Below are experts of layer 3 (counted from 0) of a mixture-of-experts language model. Rows are named router (the router's row for the expert) and show model dimensions 0-127. Each number is 128 + 24 x the weight over its row's rms, rounded and kept within 0 to 255. Numbers have three digits each.
After each expert's rows: a language model's description of what the expert responds to. This comes from a sample of Wikipedia text that the model never trained on.

# expert 35
router:131125116160148116113127113171111156147125121148156125126136182096108081146102131150122134130102143154087141172130117152114099099101115105122151143065115113112135134155079137139159149119135122114129105117158108125093145111099149118143132105112130099110108105100119089186131166130130110139113151084154107118130169164147113141158103116149141163079145116149118077099149153115129098168093
Conjunctions and list commas joining words or clauses, mostly and, with or, but, while, and &.

# expert 46
router:153134132068056088112108128137125118167116157119177118106132142142084112153135119153121108120136156105115098136113133191133104112135147105150156140108118130108109135141133138141134133133076138131137090146148077081149095132148127165165134129158128114161125138132127108089144145129110137110154149093129113155085125169143137102150124120152143092133129163143121091156192135157140116117104
The piece ant inside or ending words, as in pendant, Marchant, instantly, fantastic, plus prepositions from and by.

# expert 2
router:144149149093132146130141126146149126127094134161152137122121151116089097163095123162113128130161155146106082126079121141109122160150131107126147153120104120118148097140106142150147139125116152125124119156121131102153136135118117147133137166125151124123126130126147119146120151095113133122154150098122105143089133139140121128255104170105223140134127118122118138135139104124151123129157
Short mid-word syllables like im, ag, ak, az, ang in foreign personal and place names after capitals K, Ch, J, Sh, e.g. Achim, Yılmaz, Shandong.

# expert 60
router:144130137108101105111124102167166124177131136103142101161127146140108088123163163122119098120155136150113129107114131148111145170155133121168125110122111156122168115166099153129132137135122163144168089147159099138112146170130154155105144149136160087121120102129125090166160112096112112101135137128146099120096132179141175084142142147129183135119151163153126111072124164114122111134110
Opening parentheses fused with a following character or year, like (196, (I, (G, plus raw bytes within Japanese and Chinese text.

# expert 63
router:192111136103139144111139144142136159178142144118157114130133119129095131116108156173086090132119139151082135141132138177113111122139141123149151120084142139121174093165121095141145177159081124120138104135133147159139164116130105157131166133114168120132135133090142058121112142101089136138121122116136114136109145162140156091160136150152159127090142148123149102173133148160135145134127
Ordinal endings and number words like th, nd, rd, third, 3rd, Second, plus th pieces inside words, as in De-ath, sain-th-ood.

# expert 38
router:156141126110143095148152126120161126122103152120131114110096147149100135167131101163102077116147163098084111130070123134116135136133153143123158148101099131093138107126119149142147131144095162107123113140132114128156144179142126127166138125122125123129115141123127135161115144075107097084125145126125113163101173132166158127214096181113172120100102147157099125127152103133128114130115
Vowel-ending syllables like ama, ara, aki, ai, ana inside Japanese and other Asian or foreign names, often in sports tables, e.g. Nakata, Ohana.

# expert 16
router:168167139139119112150121111152139144169073161152198121115123135134123128122117130136123128090119171141113113131105127157073134143146144109142156159101134136125111130178123137111110123130118135115114108104134070099087174135125107146147161105123143114131126118076133088113124176102119070087143134101105136130114137167137123078169092148141160147142172150124127121140126131113120107141140
Articles and small numbers after verbs like was or had, in census statistics and sports tables, such as a, an, 1,000, 65.

# expert 41
router:145131113129097075129150141144169127128075140135154107137117187105092121125134130157118108080098158112133123147076121138089123167119137117168165147135086127125149137144101114108130122132100138138137094099146111099126137134111113113124164146087190089117127105107123099117130123071127132116120148116162107144115153105148132116159137122120203149116137110164131093162117124126146137099157
First pieces of capitalized proper names split into several tokens, such as Mal-colm, Ariz-ona, Green-wich, Sal, Sam.

# expert 52
router:120131143113128112135103114135169163171106172110153122115112128120143098176129114128132129129156152126089085138123139146107113166115159104165166162116106132059106125129100107145186152091093142145118102125125081150134133132121126144135135146115152105141084100111163115131118190141108145081137134082138110151134113140109105122160137126134208121120152131148117114139111117121154122134143
Word-middle stem pieces after prefixes like ex, comm, res, such as it in exit, expenditures, end in Compendio.

# expert 45
router:184137131107110154160164098129145130121123136111151106091102168163106104138146127164090124131098194109093115126096114117113090109157113125124142134139130162076160082121111162129110134129106122107143096121141121127140106110147136135153171118099124094140125110116139088148108139110109135125118128129118113143104152127148142103185083125132198104119117144149163079157132114112098104150115
Pieces finishing personal and place names, such as -man, -son, -ford, -ington, -mond, plus first names John, George, Arthur.

# expert 48
router:134161099105140117129131097117147126132095134157111088123128120145076113159121133101143129136124161153125149133114129170074137169144100131161164146071114159092148069136100167129166148126113146102123099140140141077148135135161124134121139139123158123162113108106134104117150166114127106110140136083119123154111131143133138112178119093160143152105188143139154090093154165137113113139118
Adjectives following the/a before a noun, such as first, total, next, highest, largest, as in "a total of".

# expert 13
router:147147109097107109138156153147145131153102151167169116120137135138106122134136155167110115111114148148081102126089149153103117147151133106153158135119081159095159103150128130136153151110095153133158085125139109095123140167137138138106160147112142093140099118105122097133125134113124099091160134109100092153090144164122184103148093161162160149109153155160110101127156166150123089145118
Digits inside numbers, model names and years, plus table pipes, accented byte pieces and unit nouns like Company, Squadron, e.g. VT220, CASP14.

# expert 31
router:169124123126100085133153133120157111140071141123144124137105158113089108139142132151136095092086151133143112107079122131104122162134125120177144156127076115124130154156077114126127112131105125133140089118140120082113139110119114135098178162113185100138132107117115093125122114082116129104108155131139104128102164099148155126144119136121198148123145129170118087158127143132136117125171
First word pieces of proper names and titles, such as San, De, Mar, Le, Br, as in "Mur-freesboro", "West Ad-elaide".

# expert 22
router:137147107100098109141149146137143134159101163160156107105147134133107116139143159166114118103120152152091108130092136152089122147136139100154163140117082151096153102164128123136149159109098157134152098125142111095130131152132126145115165145106139100148103121116117091129107133113129108085154139104115092135077150161130175093151090154157168153111158170165115089120153159157129092141117
Commas, periods and and after word endings like -y or -s, plus number subscripts in asteroid designations and chemical formula strings.

# expert 10
router:163126117117127107144113145110115152177120181095173103107104142105112082164136107159102118099119132091054110122135124183123116108118144128162149123106118131097128125120106125127176139115121142139132122155139111100122154127108131174140123120092137091171110122114126101146107129147136154086164126112147117149074136142138120095150124117133175133109169140183129121127133098099096118163129
Word-final suffix pieces forming adjectives or nouns, mostly -ic and -ical, also -ible, -ator, -ent, as in rustic, angelic, collectible.

# expert 6
router:155100142125130112133189112106125131158135170136138102112098124110063105133124162138091104142102149130095118183112123152128143109123143151163115113126085121106129116122112160107150128107134130112141120136154110121125119140147120132117127164076137121129094130137143121170115152119113169081145124117115095142114144145137130097181080135130173119103150189163149077146156148153142089156118
Vowel-consonant pieces inside long names and technical words, as in Balaton, Telethon, Serotonin, Sabonis, micrograph, often in taxonomy lists.

# expert 43
router:156144171085123142138159093122092106157126138143117139111144150112093123153147165167107115154109156155068096113117134121109110120147130124134163100099089170122147139168107131140181160087140142101152129126130140118133102148134172135104144143122127108156096124108120132112128111124107140081154151115110124154112152153137149134130093170139137125084176149144131099076121147115106113150075
Table pipes, list line breaks, =, parenthesized disambiguators like (born, (loan), and verbs after names, e.g. Thurmond stated.

# expert 23
router:147157149123112106141139092104163123164122139138170117092116131117107122154137143111090154128158138102074115118112141139073116113120150099160130124110103160084139119191129122142151167143121175145145116126111112105115170111153140097129156164120115104124102145121142066155133178129103100119136123115138105137105135158127152073179127135130126151110155179158133099145138100134148118143133
Pipe separators between cells in markdown tables, especially closing a row, plus header-rule rows and score cells like 0; or —;.

# expert 7
router:122151101103133126123147107112142146144114124150175127109118127135087130145132116162106121116081172139093125122072104154087133144149093133134151113120106137084141099150121088150188148146103128118133145166101101106138120148107125110158157111143145092148121135107131057158096123119114116119158112138112110102124152161133139110184138168124184144128130135141118060120115155110120111120113
Middle pieces of words after a short capital or lowercase start like H, M, h, such as Hild-y, Hered-itary, Himal-ayan, plus which/who.

# expert 44
router:130130128091096115106155109130170132140124152119180132106138142130081116149120097147099094120135145120089140184085098142120147136133145132134124143103102117098134120148072142135190122141092143118111132139119125081128155127112120177143131117123147094164097111105118135173105158102146108105124106138120078114081155113138184115164103156142152135141130152148131116140170141091095115123118
The rest of a word after an initial M or m, such as orn in morning, usic, ethod, plus the article a.

# expert 62
router:157163134129128111157142151131114162129127114126141132113101145146090092122147111150118147128125184086095115154124157157109101135087127124140119168120086140110134113135118100117155173140119183127153099143122112132142105150129142145135141137090179108150119126087105113155157160150144114094175134106127080115150124140126162122156098126108184152115117158175161078142162132145122157144150
Stem pieces following prefixes like con, sub, trans, acqu, such as aint, ert, cript, ount, e.g. acquaintance, entertained, transcripts.

# expert 49
router:162132100152091088150115129142138129160077140157145134120076184118108106132098121137150115115114164118136144134077105143077142174134112143162162147110099125116141135160120113149151121119101189138135091140155120097156155145092121120113162139125153088115135088124112076134144138110118129125124157104151095127110170143127145091148121106148186136106120132136135130155163135113148122123156
Single capital letters or short capitals starting names and acronyms, such as Q in Qing, Z in Zeus, NR in NRHP.

# expert 15
router:158122137084123150181164098151102130158099122141166130113137145112118121121145150177117160133136151134058147141120100145101106132113106101150126131098128109057155141140137113143146140160111154119121124123151120112088167155120133145110127144092110115175139156113108120153149140086146135103118112105096091117146137139158137124175111140141179123123173154132129074137173127124152127110112
Word-final suffix pieces like -ist, -est, -at, -ism, -ists after a stem, as in Afghan-ist-an, Cont-est, diplom-at, special-ist.

# expert 20
router:177176142111113128096151129134158119161122173124130131122132203149126079129140113116081161125128134121109100120127144168092132128101109153181176128121116123120127094133137153147143133150115125123188094127150105121127143137123116178133138099076160108117130145104129144138125118093088175111147123091134111155105128148126129120168138125114164135131135163166130138137176162128118110119098
Mid- or end-of-word en and an pieces in names, adjectives and nationality words, e.g. sullen, Kirsten, suddenly, Albanian, Mauritian.

# expert 26
router:155124151148133126128137117138115168139098142135152121111085171171114091105134153125071092114171171150098097142116089178127129125099128085127133132092113117122130146135086149121136145129098155128115133162146132145127110180126131155120136148122126082097104127113127134159114149090125149137139112146142121176153165123115133095172104173164156119138162146122142075103165128137159149131113
The preposition in, plus during, within, throughout, into and outside, usually after verbs or nouns before dates, places or "the".

# expert 36
router:156137127133167106124165146144144131169100131117176162092116132134096111104098150140121115119141186151109096093111093137114101106166116075165146131102126146115139119127141167117156136103107153111158094130135109117114140126123121151110142142125126115154109116084125086144095142106155120100139115082113075094102148146138123092127120126101170154113123194141137108105141137170099110112100
Word-initial or inner st, St, th pieces, as in Reichstag, obstacle, stacking, threw, 19th, plus pronoun he.

# expert 50
router:132166123110130118135139130125166140169121160155155107106120119129092135188136147147112125153104158157071132133117106145131139154119131131160139125059142117090157093153116142110160152089119170132135100140171157075128176131142159148108143132125124103172122100112130120125138145143128106088166160127097087111120129147137164108170100108134145098131131137149165119108131111159156137116101
Degree and quantity words after the or a, such as first, only, most, more, last, best, e.g. one of only two.

# expert 53
router:159181170119094125127137132139123120177115136130128120102109155128113098148141165114085097111102187151103099132115149128080120143108134160145151133104086165132148113198107119141189168130133109137113127141129122104140140160163164157132177142116171132156128098119133123163133181144109113101136130075145118123131139137127124122134113151118141118117171118125115126116132102145126137112081
Forms of be, have and do, plus would and not, after a subject pronoun or noun, e.g. was, were, has, did.

# expert 30
router:114158128138074125138150159128114119136131147128126109106141152112105103130132135105129132118157159133109121129086092191125127114119166142155164114121118149116111106103062136119173131161107153099134121109111102131127152151127124105102157148126108082144128155109113112145147136094088096098097121100120098106090126156104174082160114154131155100088158174128158089142138153147111136167137
Pieces le, les, ley, ler ending syllables, as in whistle, settlements, skeleton, Thistle; also pipes and breaks in election tables.

# expert 32
router:129154114129170100135162157107138117158100132145136133101129147119125115126125183136132116128096191079101128132110146157092126120143159126154138135105093138079125132169127134100141156105095149114171098119170102118111162163158143127121129146116157129110120113102100088135159174094122103124181133096123106133101159195103142123176118115152147120118117125117112110118139147153141099131104
Standalone small numbers 0–6 and Roman numerals I and II, mostly in table cells and scores, plus Region 1 and World War II.

# expert 24
router:125157121136071129101140128137166140139111117167151129105136128145116130145126127121137133149147182115131131165086120171081110149128130133170129155116114116114135124117113102140161160095090174112123126137160145111141145177130123126155159170125154117175101130130105115142115141111133120081122179119126074105090154149119129135180143145136142168121141182164107112117177123146115143132090
Word pieces right after a single initial letter, often N or S, as in n-urs-ing, N-AT-O, S-en-ator, M-aus-oleum.

# expert 11
router:161149112133115090141150115089161118170114159084132111111146140141077101137106134127140076118116178122077082140105101176115150116152141135153107128088139132091154126144111112110134134136116136098136103112135093147113155177132119129132141150100134107104082140149144130172126149087122101132146157133104092164128188134130137132163098133127149132089121157137149105123144093107124135111091
Name-final pieces like ia, us, is, ria, ica in countries, people and Latin species names, e.g. Bulgaria, Macedonia, Isosturmia.

# expert 56
router:144155108100097111143152145136149133155096161155160107107143136133111126133137155165102111099125150147090100131095138153087124148138141102154161138118081151098150101153127122135152158110102159134155096126148118088125136151136132143106162153102144105145108122115114086128113130112127105085153138104115089141079152159128180093147095152156171155118151163164112091122155160155127090147121
Numbers and words carrying commas or semicolons in lists and tables, such as 15;, him,, burg,, and prepositions in or on before dates.

# expert 61
router:122158156115099127145167104159141163146108153148151098151155133128079142161135136142131092095134169141119114124098146155077129136110110118133164164120107146108158126154151102116136179107117149147134108144128104135161150156165130152121152148124152105147134093106146116139103124115127118100149151123155140135060152173146137119161146148158168125112133154128124063098156140134107082162138
The piece aw inside words like bylaw, Ottawa, Shaw, plus The and His starting paragraphs, section = marks, During.

# expert 29
router:127165154140145135155116112123104139140080126146155143117125126135128116157147132116122127104128134129124114143122130187099141145121124126140118141116123141102115115177118115136106142089095172141116115157149144136133155146150155153142139133117122093098153104086165055144136103094148102117117129061164114119116147144132194106151103141130172128129157160208138103123168134132128102094129
Wiki heading markers ==, ===, ==== with attached first letters, as in ==See also==, plus capitalized first letters opening paragraphs after blank lines.

# expert 40
router:153161118107131121135126171154163140143090130141134102074124134108133126165130142123117133116159164149086126157115142143093140126141134131177188137090107169115131114126106130126132153142110131119188084133125099107147114197148142171090155141117141089111096110120129110170087155124148115097156167098121098143086143163134160108136126140127152158119123145167115114138139138128133123133114
The letter i as a word piece, often word-final in foreign names and words, as in Novosti, Brandi, soldier, enthusiastic.

# expert 47
router:144135120134116136128131107128138146212122136167135119092090176137104122144100117129099150130116189129125112174097119189116121155119130151137154164113145150074129136157102136100153132129122161085116110149124102121147166113138121152116127129134142089138106087061140102140143156111116115099129138127135116156135170186163112121139122131156124139131133145164129109120162122105150138112151
Articles before a noun phrase, mostly the, also a, an, The, each, any, often after prepositions like of, in, to.

# expert 9
router:142153107104097111140151144139155133157097162160161107111143132129110125140140156162105112103117150148093106131091142154090121150133142101154161138123084154097154096157123118140150161113102158135156098127146116094128138149136130142108160151100142104145108123115113089129109134110132105085158136104115094136077149159132180096144093151149176153116158166168117091123155160155129093142117
Tokens opening a cell in wiki tables, mostly years, small numbers and first names, such as 1989, 34, David, Five.

# expert 18
router:159116112118127108145118103129125179133132160121127112098122130114114110135146145148080137111128151113078136169132125145107122108153120161125126119110100131098139133115130081142156163141127124103140106111120104131113165175123152135144139123116140118164151114117113104147110101065157117102138141100138106096122132166152155087172102133162179118095158193152107112124191127107166086132144
Word-final suffixes forming abstract or field terms, such as -ism, -ology, -ics, -ist, -ation, as in criticism, historicism, statistician.